config = dict(
    n_experts=80,
    d_expert=64,
    d_shared_expert=128,
    moe_layers=[4, 5, 6, 7, 8, 9, 10, 11],
    routed_scale=1.0,
    balance_bias=False,
    vocab_size=16384,
    norm='rmsnorm',
    tie_word_embeddings='early',
    optimizer='adamw',
    beta2=0.95,
    max_seq_len=1024,
    max_steps=5206,
)
Below are experts of layer 8 (counted from 0) of a mixture-of-experts language model. Rows are named router (the router's row for the expert), down (a neuron's output weights, with its number) and show model dimensions 0-191. Each number is 128 + 24 x the weight over its row's rms, rounded and kept within 0 to 255. Numbers have three digits each.
After each expert's rows: a language model's description of what the expert responds to. This comes from a sample of Wikipedia text that the model never trained on.

# expert 45
router:156143124174179139112136101120126108126152143114119113166145131114172119156101109161140136119109111133137102157139150150145152135112161111135126158120087118084156112094164104149128112144117152086147127125091138138128127104129130116119162145112100167170146114142122091120143121149149132113100097116138096090091091155090083114123112092160145142098173118144168151147131134161109130137121119099137080094116153100121097139143140106081100136126122092150161131093147181096118110130111108106119147181121139110131127105096161171165145133141105117183145104134155167159097150103144112093
down1:117082144146124148135095136096152124134165136145098117160117165120171141124157090120132104145180121128161125159124169153097103173122121089107112146145100119132115089138118115116121164118150115086113115148110127149116104066133134112122120116080150153141114123082145123147110110114141156110147132140105118083130100161147150101128123143139141124147141070135113121093150134131124111108186103097112144109115141107148071116106120153105133109104110150142165091130128161116125130106130131148100123178097116122144134146151130187102141173174119160160119139113153114146150164087155071122
down2:115124106087123127160094129180158117095136145134120120133077112115135101141109120163119135119164180100151162079115057135164163147142121144125134131144142165163103113169153091134083126107132125124087112112149084160142153157128090149099111117126115112123113152123108148099108104113102169138135135144120092117137143146134113092116102141129111105120140162143093122130134108127159096174144111111082138120126079138135142114118128108105112191162112124142110106094139131110120149144137099147136111120124147131165142118178098135132146135115160153106079098124138162116126136078173166113
down3:074131066096108120146111087098181129157099125153169083120123147162122105107141114113119102137152137145183114094134133135145153100112130107119150122117146118161069131135124136089109108132120113125150102102103130143126126116143108132074131154113110138108105103075144125124143114155107141146110135117079162113110169141121151125180094142123120151112153096154139113094129160108185125076148178147107115166140127118146131144100111118125128137167113076176160121138111098104125153105144155115140114112119128122101131140142120115100106146111128142124095122131157140164167103160099138099
down4:156166148124147103113124141128117126112122173105103199130146107116159095147139096137125117128146151101129147138119108075133129081135131115131122138134117100112138127159108150118117154125116143134161160147102124125127144150152127074136105100125186131145117109172103159146157118118134094107151125154155145117194069166118129141135138181124153111089126118097148120108145125130136124150137094133094167057148093115147092137164113123126152142073109117159128131121121119132147113119111130132134132147150134128216152108137097117155157072089113132162115131134122107138121139092125120142
Description: The word the, mostly after prepositions like of, in, to, from, plus other determiners such as entire, its, their.

# expert 49
router:151097125102165116172078144156148097092116117138087147143122134140139110131147143165145118163120112135144148139121123109141133068136132094123129120116118129086081110123105140119140114141116105144135164154119114171109139147087115147150122105140138117147083171115131133132132142126142094134074117147169110121154166160133162115160126123155115119098143129136151101127140102062171114152130089148122152094134095158169118103111133095109101144160125100112089166152113160098132120104168165138146148138104134099146140162141134167135140109093161116165137093176162162162167124143140117117
down0:160117144137158128150080150102137138119153142119126118138119153156121111143127135138132159136159132126119170129109137158114156188094105149128126154090141156171150086150116141109190127117094107143132107131138098096114129117138112125181101148124176090090109118145153115130106158084110133152172153118130115132125139148131147121126151117107141146164117166106156158125111131141125152151134148151154162119147150120146077137141184107128103151101147098109149106142154123130088096102120154097132158113154161102119178130160076103095128130157095138123141106128107125193100160174107135114
down1:169114120151136101143124181095149154176102152129170119153150094145115126155120154120137147067152141091118094146116107135101148108086093102131110156159129122168155110136113126130110146128151104149115175143111135128113114141149077140143138105163164113133169126121138145142115133167116122089166097106151139124074141147127131173115125128132138145148102125119093151136124138150122144148135176099134165140097092091090096087107140188177098137115118125130160112097143107101141157161189133134128114146159110142110136112121103117135094135171130141094130122121115105110098128160102117141
down2:138112082130138118158151142089150097164076113140139117107125110141114119143108137127121122100121173106109124153122125126132111121116074113162139137122147165087129096149122138118136139115179090115144134141168141132108074150112104149160103124103141116101150145113112094131130150160122108129162155114110136117102134112129147133123128097086140113144088147086140110139154137108132071121109119140144120131139119154118090121167116129130131151107129157121154105165151142073136098184101139082135187094125115071089156136148068068109134142116110132105123111133086105098136122150178121146
down3:105098150149132125167087122153127110073094144131139116111124205180166101161141164123149125128121124126120177094144171159139107148140103116118142137139159144106107121102117123128122096086148150109148141202086131130183153132122114119126133083157159136082086136147125171134108126090116160114117107092137102103127124124160161171147105170105119127100121145121146106140110115136161144084144158129122134142103136111118119186102109107141107116162139104136116154167099110076131136132128110149127129143135133116172122129122118156136156113169140155134117139142130103124103106131116155146
Description: Individual digits inside numbers in tables and statistics, plus the units after them, such as km, m, kg, million, billion.

# expert 47
router:092092137160111152086131088149102112123103148126118091109153164125150135175132089091085139091099087115102134148157154113094165105157108130104102170099150102158160124095132117151147127118115158122117147132116097109116122088111103127124104153118118175105108120139099129143149172090160169115105149093165118103112151160129097146134158093150113115096137149083134142128098088130129162115137091130151121114145133121161108158174147115124129148119154151124180122147166152116127124166114116124136105142163158130113118097110117109122171130142119125160157163094113144093146159128122130092
down0:132112136125160114121084179131135138110116125108119138115118138098137093173101109140127152112131128158077106154112138119159137146134167106109114125165140124140157125100120167167189127113126145114157144135084092112114177124142134150138107089131119145145127086108143151125126107172104121090153088124172105137099155102089114094105086079130145131169123122132162128147126138142141182148157135107113099130133086113107110101130114138088146124132121125107113173091104142116162109108138131160136173114130116162144128107171139146128160103193110141176121143099136142110155091122156109138
down1:155133140148125150138121155143123090158117137139149122114129098108126121173128108125151125155126109120142114114159174121118112086100120124127146110144116121120159135123162102136161155113121135102171120139128170094086119145107096140142097125086098170138109074113134123146099122146159120122145122127124108119111131144124147138133115097156172113113163141054137149158119096149151164130117133129111092113129148118140146127093143108065142156138085097150114168116119179098079171103124131147113196178177115153152128133107134151139109120182150122173133114128119153121167104136096145147
down2:109144115121122135171125100076121120131120124150136166174137103129116138094141107131168097159131152097139136107117070101145152100151135132144180125126088143125107094120102142106090126129112112118144130091115136144159104121125123122154144128169147091130107126145151115173142093123138148147137121179097129115168101120137144138108110153162115165144129181215126122112154108150144103137129148106121173165109170123148117111111108124141139109149099104138167156129100074102111110139107164117176100097120151131114171137084103124102113148134126125112108118149134153162128136135149109179
down3:132132130156131146104128150148112163172106128085155112080125141135128110188104125110145114141141098107122119142132170139076134144127124125089150146125119140119139130102138152162166122126101149100132097148142121131080186113157068127119141145147138167145113103126145138142067116125124107130134121098137126128114130159134162125181133078111115153140150085093127126151127127086137142108142127129101103114073092180095141124096103097109091132111133167140123117138103162109135160133138097174124131135097092146117121121140191150150130118137111142126157080126129137088162099143119145087
Description: Capitalized words in proper names of cities and publications, especially New York, Los Angeles, Chicago, and The in titles.

# expert 18
router:098174135114099124112155150134142138147142114130141133127093134126124165154110102118120154119155156171111113126163125149125089085155136143117138090140099129100119171140121173123096159122120131145128101126162119075139142113146123088122091118135138141145110118161172137121145137134134140095132127140117129109157177081127097128117135095113138157127125109101131112067147100146140146144107116169135156089095125103115149058145123117138092142136120102091105122144148147150146144105142068114104155089104145134172147138143106149097156125177111171094131135144082140101148098162168119087
down0:116150144150104160121094111103121124131133099148159095138084128123109136102136144172108106147138136122162175108110092109104118148121142132128142142114093155117126148094110080092120104144136179134127111132141071103151112103142149121172139163078113152111103126117127123139128099108139148158144133189107136160138161123124141156129151157109097105143115102115153119091122166132127152099126138128131112111134117155079119135113171142174131135088121130133149149129077126115068123113121157110131166141117162084131139151128174106139157154150125120134162121097158164143152172149188164099
down1:130120141044081105149154170131135150124113116130116123135129107130119195125114125109098119112110146140137108145141153120154104141136096158117134103121099169128124114092111105120132125121176123131126095155143109095136148158169091188140113148139175109082147144114127141105148088106156148129138097077078143145141148126143123146150100079149128116123108137098148110139100113218086152107131123157086120110101134142126114148161121126125132140137157125141110156142127131118111132095133123117115116127143132126080149154141118123127125142149140119159178112090085091106168125138158150136
down2:138161154130126168140155040116092098121136140172189149094125110126126134122107129157121061153158160118156104143160122141112145153139127095156159153103118130152131124127144076118139123171103176086122132123185103117145087134143138109142101130135136103115130098126113122069130113147155145113168092112160145145092158102148133126136127175104135100093126127146101126106153126137137144166132145096129147168125130134151119135123119142117112091131109167132145131085139097118092102145129093126136132144114123109126092105114109151135129093139127141113168081127117122138104144121147143076
down3:104173116096112078123119143160125148151113132076151147107128143110104104135145106113161114127165124079100102111086093149132136122097131133110113074110145092157127138091116100159123096130139121134165151128127108123135136122135145124129142137138119132123099128139127178152144089128141151128092103123103090131145131129177112102118074127127074156083122131135199137188145112168147128185131102125147132075094108119141182118125142107166113130142162128132093118126135124139143148138078147145120149145173134131108152158138098149104105118123112158145090135099149146121139100139130115094
Description: Short first pieces of words or abbreviations, chiefly c. in "c. 97" or "c. 1066", plus Co., Vol, Dr, and name starts like Fran-, Mir-.

# expert 53
router:135127153145127103139105118159152148104129152114113113132170104154152081112157115112063119133149124170124145160144102127143167176165148142135121158144138133141117119137111119120121164158131164155129178147128141115119141138122102175103126092115142119098141132139145124115162129114126121138115113138096141129080125147147092079149121157123116150095104104125135146127130098170112145130135094099096107067146087109103132113176145107090119153121159141105135148142143146129112139087150135132076140169137120113104122085098117148097180171153115163177150157136175104164121158116123123096
down4:142131148131140124067148134157123122174150119087074106111119140082128126152112125060156121085142136129149090155144115180143110093115149128069116114140142071111119131142132158113151107136115090113124113122114119119157097099157106130122126129143132179135129145116130107124127152113148123144105137152162130116115133113095121161153118140144148096162149138093147112110113130126173141133137213121174113175125147132139124100127083150105117082138148115129142104110159142117147155176138125076155108094108145168115125148134104120152141085129154120113150092148121108135129136135148097157
down5:145106120123162109123135153077132119130166194114129168141121127107097108139115126140111134128163134176102134138136136110121124099174096122125107074158145107073130083083152091117128094097163120079095103154130157130117154151077173114121120121078070113122125133124176117163107150124138124139125109087109118113122127101110152164164084087147128185160109146111131134153156101150128136098086127113136135106133135112126117161126095160145120132121126102113161150151128135116137134114102144128121153162159146157155115177136131155108152089142093141152143144112137136122106135126132131123
down6:140164078124123128101118145142115105102159137127154172148137089108150145158167145105119137141107094124158113134135121146093116071093147124115128116120094121108134077100104148158151116080158110109126079105111119137142131126102166087113137150147104074121110128109112144126153142183105124096119123132144122125161074114091178144092131133107135066083158117135160124102153138099160165135138107080121159110155194108141084129086130143144093156142119133111119136137148142125140087155146095139140133150095132137097149131125100131106130137160122101133103117134115137122122104124130146150
down7:135126108118099105146128093105140154122134140146129126135142126162152139125128103096110118086140134122132139122151081131115152147141113097110087121155132139149156131106123160137135140097162123111150140090131129153162152141106116152134132143101152120128157142090177119127166087174106134097161115122117152096136170090153144112094128120081060135126148161140154100112155122125146178181128083105134169171163157122120175152099126129174109138107096121122155137112134124143101159090123183126122122091115114122104134142152104141124106157147148176094134114185146138137127126169152169131
Description: Compass directions and geographic nouns in location descriptions, often after the, e.g. north, west coast, River, village, Creek.

# expert 28
router:162119130116170116138086167134142124090133095136145149100165093138176140139114143148145117164134144105154147163107106108117102074122128110098130106145125107104152149102174148151156100149129104113122136167117108101150140178084108150088157123116129115144125176118160143137166100102155111098170099126176124145110103159164140120135139147152152115126131104124134109135130145070137123120149106100112168115117110126110115108107099128119157128159138148147150119119085122074148108141123185107113116137137089168144112150154108101142143113140098155116077089123102112127131093160161110148
down0:106124101130159114108124153143166148104106125145129178153161142100101120122154167180140121120156120116143188143124110139104148071172147163151113170104115130124118103148136115111130103127092165124126131131117135141135147137129109103095099112125106143126112106152172138147130122129082058128084130177139156121116150177073122137130172104116110121121093151098089101124092122084095090144120105141124132121108161109141131152131121072095143145145127124119139127128138097138169133163111163153118117134117118120131143166095104098158117144066140148136148129104127140156149095105137101133
down1:135119111095161136108092086128106081139126120072082095120132152125157113124119115094115116113104117167081124096112138113161117160161139128140079142154133095155114124119103178142139123094129138084138150126163141138110131125114085103110150135131160130143097146104143162119146142144137112102154103080106108137145113170100105112122122080139108134115143109128115145121138151135117173128132095196115186076168112122162147092157157152143135108149163127129109118099111107143096098110138094125142148090131110136120137152114105106107151145088143123142176128088102144092128144142115151116
down2:136136124126122133130112136118121147157116084127141112112137117140123161116121126140132185102092119112100127142129145101135101150123076087147158098123163087085089151135139153078177107119094166122134090133124111148127079139163057135092095122152103147112143102119136134143109170121112102107142115151158153108107155152075132162131149157146150142115126131148116113134102093167146161097139099114125174113114130156131157146123076107126166102138108143094120099121111119139133133198111114136159100095141128142132140157159149130146136128136188140131102109132102155136165101149138108121
down3:153154108123128124108127137145133119120127110088164105135151170160159148138127120113110144112110091165104054140148143150179153154130130128151126113161114110122105166140141154122167187140155064070139119186152158131140117114094134125117124128113120142157165144158116099131133136116177164138155164141113127171085121151112126153143102151191154120116144117108096147149141122131136139082114144128123135137167158105110141147136166137132160115135116168163137137174120116143107120139095155127101115177144138109118096127162130146109153099133146149131108110121177099133100136111147117143
Description: Digits after en dashes in season spans, score lines and dates, such as 2016–17, 2008–09, W 66–65, 7–5.

# expert 4
router:171118145104148107164131104162125135137142113167091132107125122100125150127124108089125131131148136096101123141108100099144124156136109077096149108140116086101115103107133116133108090108152135147170165134102173115130118121116103162174105092128110112121134097110123083161096142124115147117170122150095101126123152109100113127082140106112163095159107165096143138170086111077097103105161150092095116082141123135114106112111111161140123101129113112149138127096077094122115144148099098126134160129124123154085143118087101139107118116076161108127151152112123109133132162163161140145
down4:173124141131104161129103104157091144143134118133151116127146151110123118108144127184140130103112149174160120139142123167162119103115090088116122118130117129110146104143129110141121105121134147109159183174102164110105069137114103157112086128122142152123126134125079141084100124149113134081117135123099083182115146099125120097153128174109108114141102126152148141135108174110145148169158136075149147159164141109139113123145126125117133162074155096124196116119131179096122093162148123105091160141108116162132133140135119144123097122130136118121164145147139139110157155125117133098
down5:104149176099134146093149120098096177129176143118121102119117123133126119107108152094146118113103100140138176128081149172141093153137120102140147146155140160159170124123124116087138151140112060117084127149110133089100106171130165145133123113151114150148159140148107101133153115164103098131149154145100180146145090137104121122132128090111131145120111115139170117135159159094128127165107125189151078159124155158115151113102110106145126107134163120114117138094155122113106115088146159119135167126082118120146117157112125118101109120132117136131133142149082105149081147122143145109
down6:157157099138137121143120071087118122125081162147112070124084142119182075147135120121099130113137091130124131162128119195104091144111127128116115118118162140189098124170152123167108125090124099100129123114155088114153134102108122117137122107097138146125105125152143172136124102118170158149186120094095128152111142099157155115106115147158123128101118141150146132142120142098154144139144121116117160122141111104099131124139123097136099111118141151120138089148153107094090111127108137120117096116128162117107097133097179130109099147101151161117151137147139090085150096139143091117
down7:102128121112107123117161130134129125122121147109139168104125151152124095137132137178141113136111164088134131144114103113125189113136137147127199185116107153126136085137084138123127112108110120154129123120128117120108131139135116117091141121166122133106137113119164161156128118103117129129112114115143144148158158152183089108149112103144125117178142110164127130135142139102155157130109115116082121153107084175130094138116122195121090115126126122147146131134127095168162134188114129111160174111081126185192141120121124157115178148112161121126130120147147151156142130146119115075
Description: Pipe separators between cells in wiki tables, especially header rows and sports rosters or filmographies, as in Title | Role, MF | NIG.

# expert 38
router:154117165138177146151077147121131127104096131116162157144135130162162110144101168115131164140095136129150125156108122106159162098129154105114129147096115137123146136139145166146160115096089108158163167141091096135150095150112135107128142103180153089107099146101116143151089172101137121113124109152150095166115113146138151136172163125151130084117142093119140101090108109133154130166121083134169125145156103132142107097110142094108120143141160088155103150162114130102145093136146163152165143149093131153141123120134106103126153146122113106140169118142155121111127099155074116115
down0:158143160125116122106163144119076138106141118124131091168081119128167121132126130103162123145136144136116152132130123120175124133119120130148111100130120138118093123164143110111094122138088131125090137170067143099148097116130134130169104127146123129122144112107115134132196125103089117119100095120122137085095140145172068168143079132083181101143150145132171126115146162104126130131102128137131081092097115093134117064141138115154104146120124103158174102129116169108157118118115101092139139116103134155087130114107129111104144081131147125152149123104129121094115139136086139115
down1:108135167150165102127131171104155124123122082149156088132145101145115123138159130149122093172119156121153164130176128113140153100168110112135162114110111125096147117171090138076128121100130127125161174128145115139122123111116157163140161113165141094092122165110168088117091151121097140156171148118113126146064145141094136125163126101152157106129106135149105159116101165121150113110126162128103072100136112086104146115165150124116115170145106142142141119120150156088142104125111112139165163178132130148114131108145114160108142112158128138148162094137120134132113104162128119132
down2:180134113128101101134149151139106150133143104135186132108162122140101155126125069122099125107159140071115136124157120117103165155113095118116141149117126092135137115157138164112169108130074087139092113133111120130141110093135086101095082162112169107108121170124152148088098139172110130093125118159111144151105138114125166147112153131106134131106147076149113142113138119135133132151124176107172135193089130134146132122133144126123110082136133172128118145148191095108127110120107128150156116096154142106149131132166123113112086118117149127149152129135162132135114147141083133141
down3:105097098140127093111099132110160122137134127082114096130156097138099084160142115065131150117095163102108105115121148159141130146144057123114144113153150126100109138144101108142107155119125114115146119130124119148147081113104122165109137140110104101132137138167121139115171109124102170097120177077132134130110082108129092119113129136115089129142110148186102146111159140158179099139129168144149104088100143149118129145120129104175118137126107132168166152104140127116154144104150167112182143156122113107081117135143130127107115111143124127109137147142137154093116150116124177081
Description: Final or middle digits of years like 2010, 1966, 1994, plus century, BC, AD after numbers.

# expert 23
router:161129099118187112150037130126130153098099114134164113139143113127147122146139131169153085176103147126130129103135071148111146087107097090143149135087165148108115090157106118112140125151158144147123147156135161151112151130141113148114144103147103138113106173108152115120126145158103105156133138136155092139093144162160151136094133142156132130143122121146145102111169116096155128161118103160101155102141098113136121141097136102118118087152106147119121139152114150122138159112119160133131124124083167110155179154171149108160163109108164152163142102140139149129134091149133141117
down1:118105096130157127134074097095140118123166150137129142096133146114153088155133139140117104124095137079153179099097151116089114134111094133095146147155138110099157063116149095140127118128114063105131149161121134098104134148150122130144156118119120167158112140101117135160142138130134131148084081123151127176111147100122147130137134125107131117139102076124123119095091142116136124129117144154111171152133076100131065103114156137105117134090167122116102115107125099113160125162108132154186108138109149121123096135117143191106117143115100152177112131168143112124131123121128123118
down2:117115121138119180112152123148094132144143161160128111106125123148100165149121109110142168144119138147103090167187149116149090094144127151145100115108144167113095143141139122118109120119146159128120110119156134146146160100126120089110138144159130149087168093114130129113141106138086166128169107099097128141147176119132117099130122093147097118128102140175122086172102122102123130110093087120100123068141128132127141130157159130112141111136138132165164165090085101171123159146139099154088124102133118125137137117121184136135099136076124136159139103179104132167128112094127135105
down3:103100124125112112164121123107168156143144102139113112167107156121151144136118155185157128123118115155088092158101117151133132087131142091157142124088134136113122128117150154120118094123098140050140106169135117124129164133105137123077129124166121151113187156145098149160092167105160135129117131142136137123137128156128095164117152123124117105126078119099126151132099157114124119111129151159113149127075121142122094150129154162150135102116142102129155131147128143139141114128095149130116132158139150116163162152169148090111161115154226132121103089150110143152134094133146121140
down4:140102149131105162111160121143119124100109131146158109102114115154108127197135115106124105127110095110145134157157144168141149114145154109130126142128144146131126133145133126144110120133110177118104124127172137120112150124158129106110136155129138124123107108119116148128183119139077162131098085101156104098169114085129122165078082141138104119120118111132102104122098192116158143172104109100168123124136150136113133127149107173130111152139104086124126125141141109177039120137143172127128178126141112147163132142112137095160153151147134107160134123175157169117173155115125122137
Description: Single digits inside figures, especially after a decimal point, in percentages, census data, vote tables and statistics, e.g. 9.3%, .273.

# expert 22
router:104090121141128116158149167161158133106076142121115131125119116126156131096133142079151136146129156137144118145107116091132127124082115066108106115131141117118123125098144165134116096128142119132091163140100162124090160148133112113152126105090165095126101121171102152149103102153152146098128112151134104130133069163174101098138157083125133141170109168105164123150145146123101118148162102106101158100105105108124095099084117133107112080112128133109112167089082156111107119136147112184116116100152120105133119144105098123150133129106157115146151143168108113131145155160122100148
down0:116167140165129179157145196149132135133143155103135100173138162142139161091129133124116123128136118078132104099159096121145102221104147116132127155126120132123112123127133108141142154104118058119146123101114164169110129123161149121127128104125116101111119078166083104121135140145141138134139131127117130135094134145101112123144132140087147140112155142158120170128154165130091128159153155132131127105115153159085111085125153153152123116089119167137099099110128158160085131135106142142141075101135172165144122163128113124106134161103156114137123123126112132133097159118097109111
down1:128099130137150105147102151126146097085101143149096108138183137108147100064146107097139149158081143104105100135123141123117063080093152119168121081131110114122100117119141092141128141148129141149161124144093172113119128140125093106166110161112162136122106135093067148131117110116122083131125163135111158093100131154112095101133117112131141115127114111102160124158157116121117085132153139128183160105115144125137138110114144161124173095110102146116116151134143151115139104094118109096122075132078155159146140085120158149127119092117133109138123114131133130136093145123100128163
down2:100138161125137126137073112120143102124117133111158098122143116128109147079175126104111101117116120078130128124150127138109102168120099081114163139141137145106101116108128125142171178110107100159094084139123122139125140154111110148098119113116109148077147098104150155160117170136126135160103138124183163122126101123126140110156095090133158135103138140130090125132149141104120136153150131115144100135057165128111107144176137127144157136104155132143099090168094140125153136143138134132147105149113178134185106159155100157127123097179153128142094130127084095120107109144161137121
down3:167161154136157129084139137072124098140118103142128095111080077156104146135165110118152086147132155158156137123098153135108124082120120101110119099119104132121153135138134141097150096094138104156093126116107148117117146127115095136165150128116133134093164139105173135136131150124119139107152103127107111129127125087108132150106119141155148100107102122101117092106118132160154085139183110117137095063099151098098175151123138134115198120111123096097146156167132097125156124118141114120135151139112131124101121086115124094130135123113099143105115146135141093137149100119194158095
Description: Semicolons and pipes separating short items in dense lists or tables, such as race results, vote scores or specifications, as in LVS; BRI.

# expert 6
router:097106154152103128130128143183134130099165136154150167143112147098173071143149081122140110164152107160125135141110101108129105089103132156127079116144179096144141103139148175103143092105115097148149150145164090131139141131128132136115133094142164156118173123164109126167133111083164115142099109094153143161130116159114139084123142126094122134175122141096140105117158127141155118145123104154115139099123103105106098144096131149121146083109164128107122147162105130157133103118132102099139118126138144122116130113094134163121112107097105129089179121143086113099131162115130177134
down0:123127163164090132113131120120088163153158163101154095129125132098130138153171099147082161099104087144118138128095115105156102124140161168072130187073093125123120079129135139156141074173106130123138120166132090149142120086171135104161117151175148133175149128146124149156135130131167108108125151103129126138145149153075105126109115133104093103127095145144136176151130153084106094133128106094135091141151145123163138111133137142126103134120127137119123086105142157149111122161106100151137122119168151150129131153152153145130096126104136116137163102133128139135134104112143122145
down1:127121171115112094121141104112143156091145173162124156120111152111111130087094124168137138128147120122104127127133107153109139158089171082120109100193133154124077142090127105199098147117137120152138149125144122150110131116112081124079116132104164154100143146142120103151136111123151132108119150130176145159089193147105128173148139156103130121186129126113146093133099123108127133124132105102120132089115166129116105155124080160153145125125116106119144124165189095105152159146142112103103135118148118127141142136169136101109141157132138107149144138133125079118114148117138128103
down2:119138134165158174146094080120157086137123128173153129149173144139142074135139133152150110177139138108120117105113123158127131097144126155148133141111160081156121120142111131109146082122145099155143178141151101139141130149103132133103102079138134090157146130132105145167118133088181113143145158107139164135132142148089128083145149086153120126128128147179143102131137115150106125132144152114142135119130125139148102123155151102120139064108162116155163086136092130098080137122149120126120108143080160117123119095105136160131123148115108175124099091146153121146110107141121154178
down3:119150100102143104140136131126138139128118118130094166211124142148202136154120119140148105145130162162112124140117118095142134151085161176073149169159129123132143131124158124188110100111150103090141151115143114095084118111137080139172114101117117124125136130135150129141181147136139100141150137136130098132151158132107127103125130157171080102115132135154114141099133142149137105159113161135097113126200122129132183111108125127164101113171098115077133134141107116124150151142119136122123143104125104133172143101122110155110108111105105163159134122119120162105152128094133145125
Description: Single capital letters or short capital chunks inside all-caps words, codes and abbreviations, such as VIR-G-INIA, USSF, TTO, S.I.

# expert 58
router:097139087136114157090138121169114119100158107110105122133127145093140147175148070110126107117115089135102092112173121131112154101139140094121157119142147109126146155129161141108145138122096140105115103115134106110122161123141098109159122093103143169155162128158119126132182132146139151145124096113151142112131215109089087150141151092106149149129168133093145104085168120147115121163110133151147162093118108098108159125163123092148116163151138111092135158131159120107150122125095133153151137093153098146154150148141125108091137096153146103088096135140126163151106126119121133147
down0:157112137118089114105171121103119165137140107121153142147147123159099154081099126136123109165128154127102130125093170159124149137079099133110122136117081167138138090098142137107125136148121141116159137133054155166091092099138144140165172151130130098130126112132090154128091104136140137144143139139138126105131118152129145129162124180116120089082139147107187091168105108114116112125137183115129117112143127157092117132125098108122146097116135115147134187143128085129087110166144133108091139123151117153133130128076138163126133095121099147137148171124149143157115144101149141156
down1:154102124113116121133152102090091136155156126150152119124117080090166141088161129117128137142161118142113143106095181162131148101131132103072143133134137121113113099114114092124132130148145101120135150134150152118142144138147160118117080110156149139097101131185160114141126109159108139151133119146113139122106130129184153108125106170120087111118130128162139109150122115099133130113134190146155152168125117140103148114170149151152154124161126103114152131127133104115099137154125133150161139112109170114110099113103121111159170118087161130172164085161118139106148210156139100154
down2:102164097146117119124141107127120136122121147171121149121115136103117158122175131153117125122106117088149156124128127151121118202143111134127122110163073145103129100146098117131128123121163102118101166087148165137139110115131094160113147112106125154088109113097153120097121187129131115103165081143100136141096140101146119084186129072131093147186070108118103154129108149141161121112111127138154139110103143100129130160108175152118106116095154117117121103134143124127100130155159105104157109171193125130112110113133184119131132134157094111110105128158126116126129113130135130127
down3:130117167099173146150144144095073122114113109109116104109079082113144153128145118121122125151127122132149144135133165128165143111140109134123172128097121139089115141110110111123086095146119059141135114131110094125120129095160148089121104133141121084097093125116127119146125101084111110135129099115098102130102071132141111092119125157101156128143135119142131141142093133139120113126124111130100145159162090119093157123123145137130100119109109119139175144147185102044106172169134086124150155138109176145123148111113154123113127173112129103122135091138119178117105142164111126112
Description: First letters or prefixes of foreign-looking personal names and place names in lists and scorer lines, such as O-chiai, Mc-Bain, K-ulur.

# expert 60
router:159099133148122097115142085067143114148135165095134104162118170102161126150135110124147132155085120138131093157113148157136100130114137092148159086149098117116137092163139071161133143135114149104141129111157152122110136097097147094092175168120118150117142146130125104130134103133137176103147130142117092118111110128110117150089159087171110160141129127114129116147147147139094133118081113129152128122143140121141101121159121115099141120143125175154188128089109136091102111148117103121086136166127132128079164079131134153141151111139158146121128127102117114097107121120154099191
down0:112105119110118111118128103132137131111129104136123119136152114099090172113134084129120122186123130119103105080102073119130139133115139131119117094119103133069082166109126141149134158143145145137131134128136152102124114103163100115140130120099114149138121118064135131077095145154087109147135111116084170152139155098149126105084125076117112128103171104133118083171110133103142128112146157131107134117125087102144159133152132127114165120120124140146126114132106128180131111109140105077195092117128172131141130047132144124114149149088126171132136148102136141141126141129125166116
down1:139098096157110116139151159085192119171130140099121123143128202118161121132148114162148103126101061142152125175111137117151101079121140156124155149134097084112158117143110125153104090120104117146145141161107139136073104094102155104134128138124147099077117130127141100145112138116155152125144151154138107140123112115155120160156129129117131117115123142118123148165142151155129118111155139107087123111136110110153090083171136131115098136171119137166140106099119118129151083128084112138114113122134126113121146156160119129113140098113088097166090155126093102089158151093107127148
down2:098130125148126127138128099128140126135168122143126158128132113173102078152139119149095157115147152104151071141098097132115130096122129136123088093117144146108174080170167130095119084159126117119132161112110128142093083083134145135128165151126124125114145122081123148133111128127164180133132109124162127139155105151135107096136139106105120119145160093095106177130095128160140135113133113151069156136161142143128099154129136105118106116101076108136175181108125179131139107098130112161124149123107148152106103134145126136113131145166106158126122155091134111145102154095162078140
down3:123124127115112105117112143113159147150166134105156155114108172092127120113120117137069129120164160152122099185183127136095138094124103122174098125155180109117162132131100090112149134121097122114138139171150162172152135102145103139110122108116127121139123163108107122147106073123108158103125114114180123109077104141122107093125134166128079111153106137100097151103143137141134134091094116114160132100109127109161088107114098156129138133140107114076138168133138156130185073148159112115107124160102111144116156114133102151114124112145138099126125162124126100167152126125118117126
Description: Function words in biographical and political text, mostly the in "Member of the U.S. House", plus 's, &, and, in.

# expert 54
router:117102146193134164129124132128101133101115142144130155167146122092103147127116097158109142130157096143137143160149148117094167084134099086108156140095096180114146137117162139132105083165103158117143132103123137142093141101116114107101154128090173108130151126138093108124123122117148166095080103121105122093133104102151100108140148118128121152116147138173149149172117155164083126125133103118121110127141132160149094152134128081104131121137134133163145153086128177118108162111119085158115141145142104077156165103109101099111159150157141149172130152114140109161136104130138123129
down0:094111112119161082152098120094153120129108157132127127173136128104123082151138138147139118118093156113123118134138140124131122097099150075137113150124073092134137148111090110151066117131101160109172154074133082152091124143155155120150122121181136122126112148174173092094117114138159160102118075128137143128125122126116137119142113094127147152122110098141097130148121160126104125148115102111112115130134121146140131135182139116128124174133126077111094175073119137075157127146105144157094158112134117103129131102119133170157111102108130113085141115133140154156157124127157111142
down1:158195119115081110111157119150114147109135107175098128100128088170140109087144175152126132105080149137075109145097074122115116137133158137127138134100169124143061122134162097134133167125147124127098131147101127150160110138177185164172082133145105136153115094139144162109142146126093108143158136134143118164146167138131131126130119141113126093136117109103101126111157115105164099126128124153120117084130150122094121114132129106177109125122171130107135106120079119133143124156153155119156125129113123158149083154099118175126115114129119095103156128125115139130143145120128093126
down2:165135116129167146131093140098160164151165122134134098143110149097137097147179105172113146167117105133121177140134151139122136151096132127124122146133186109119141151116180114113102133075110111111094167106087112174117114124126128122120091101124117112142108119146156126162144146186138117140080120117124125147093107134113094193127098081094157158112089117120133132152143119129110127119148174113141122104110116132150141130149099151084113112098187128162116117138098142089140155121139125098145159097102145141128093120102126132141121142123157106135107168168152156124122141092113116155
down3:126119074142133147148097103114128097150163121142122160127107137142117147134125150165149104164127114139131118163081126166163104149095129131126161128110193120123125131142153116129158127106140095096154134139085096151129085154147170145101107099105090104138142111156129134101149116134091110126102162136152131141143112106156082101142097142138106091121125149117089090126138082128136120156092123151166098130129143091118092126101160118094118172156173108129122068131105103111161126160139118157133109174131143170128129138152136137136074121149124150100144149134109121103078087111112137106
Description: Possessive determiners and articles before a noun, such as his, its, their, her, 's, the, as in "his aloof", "its demolition".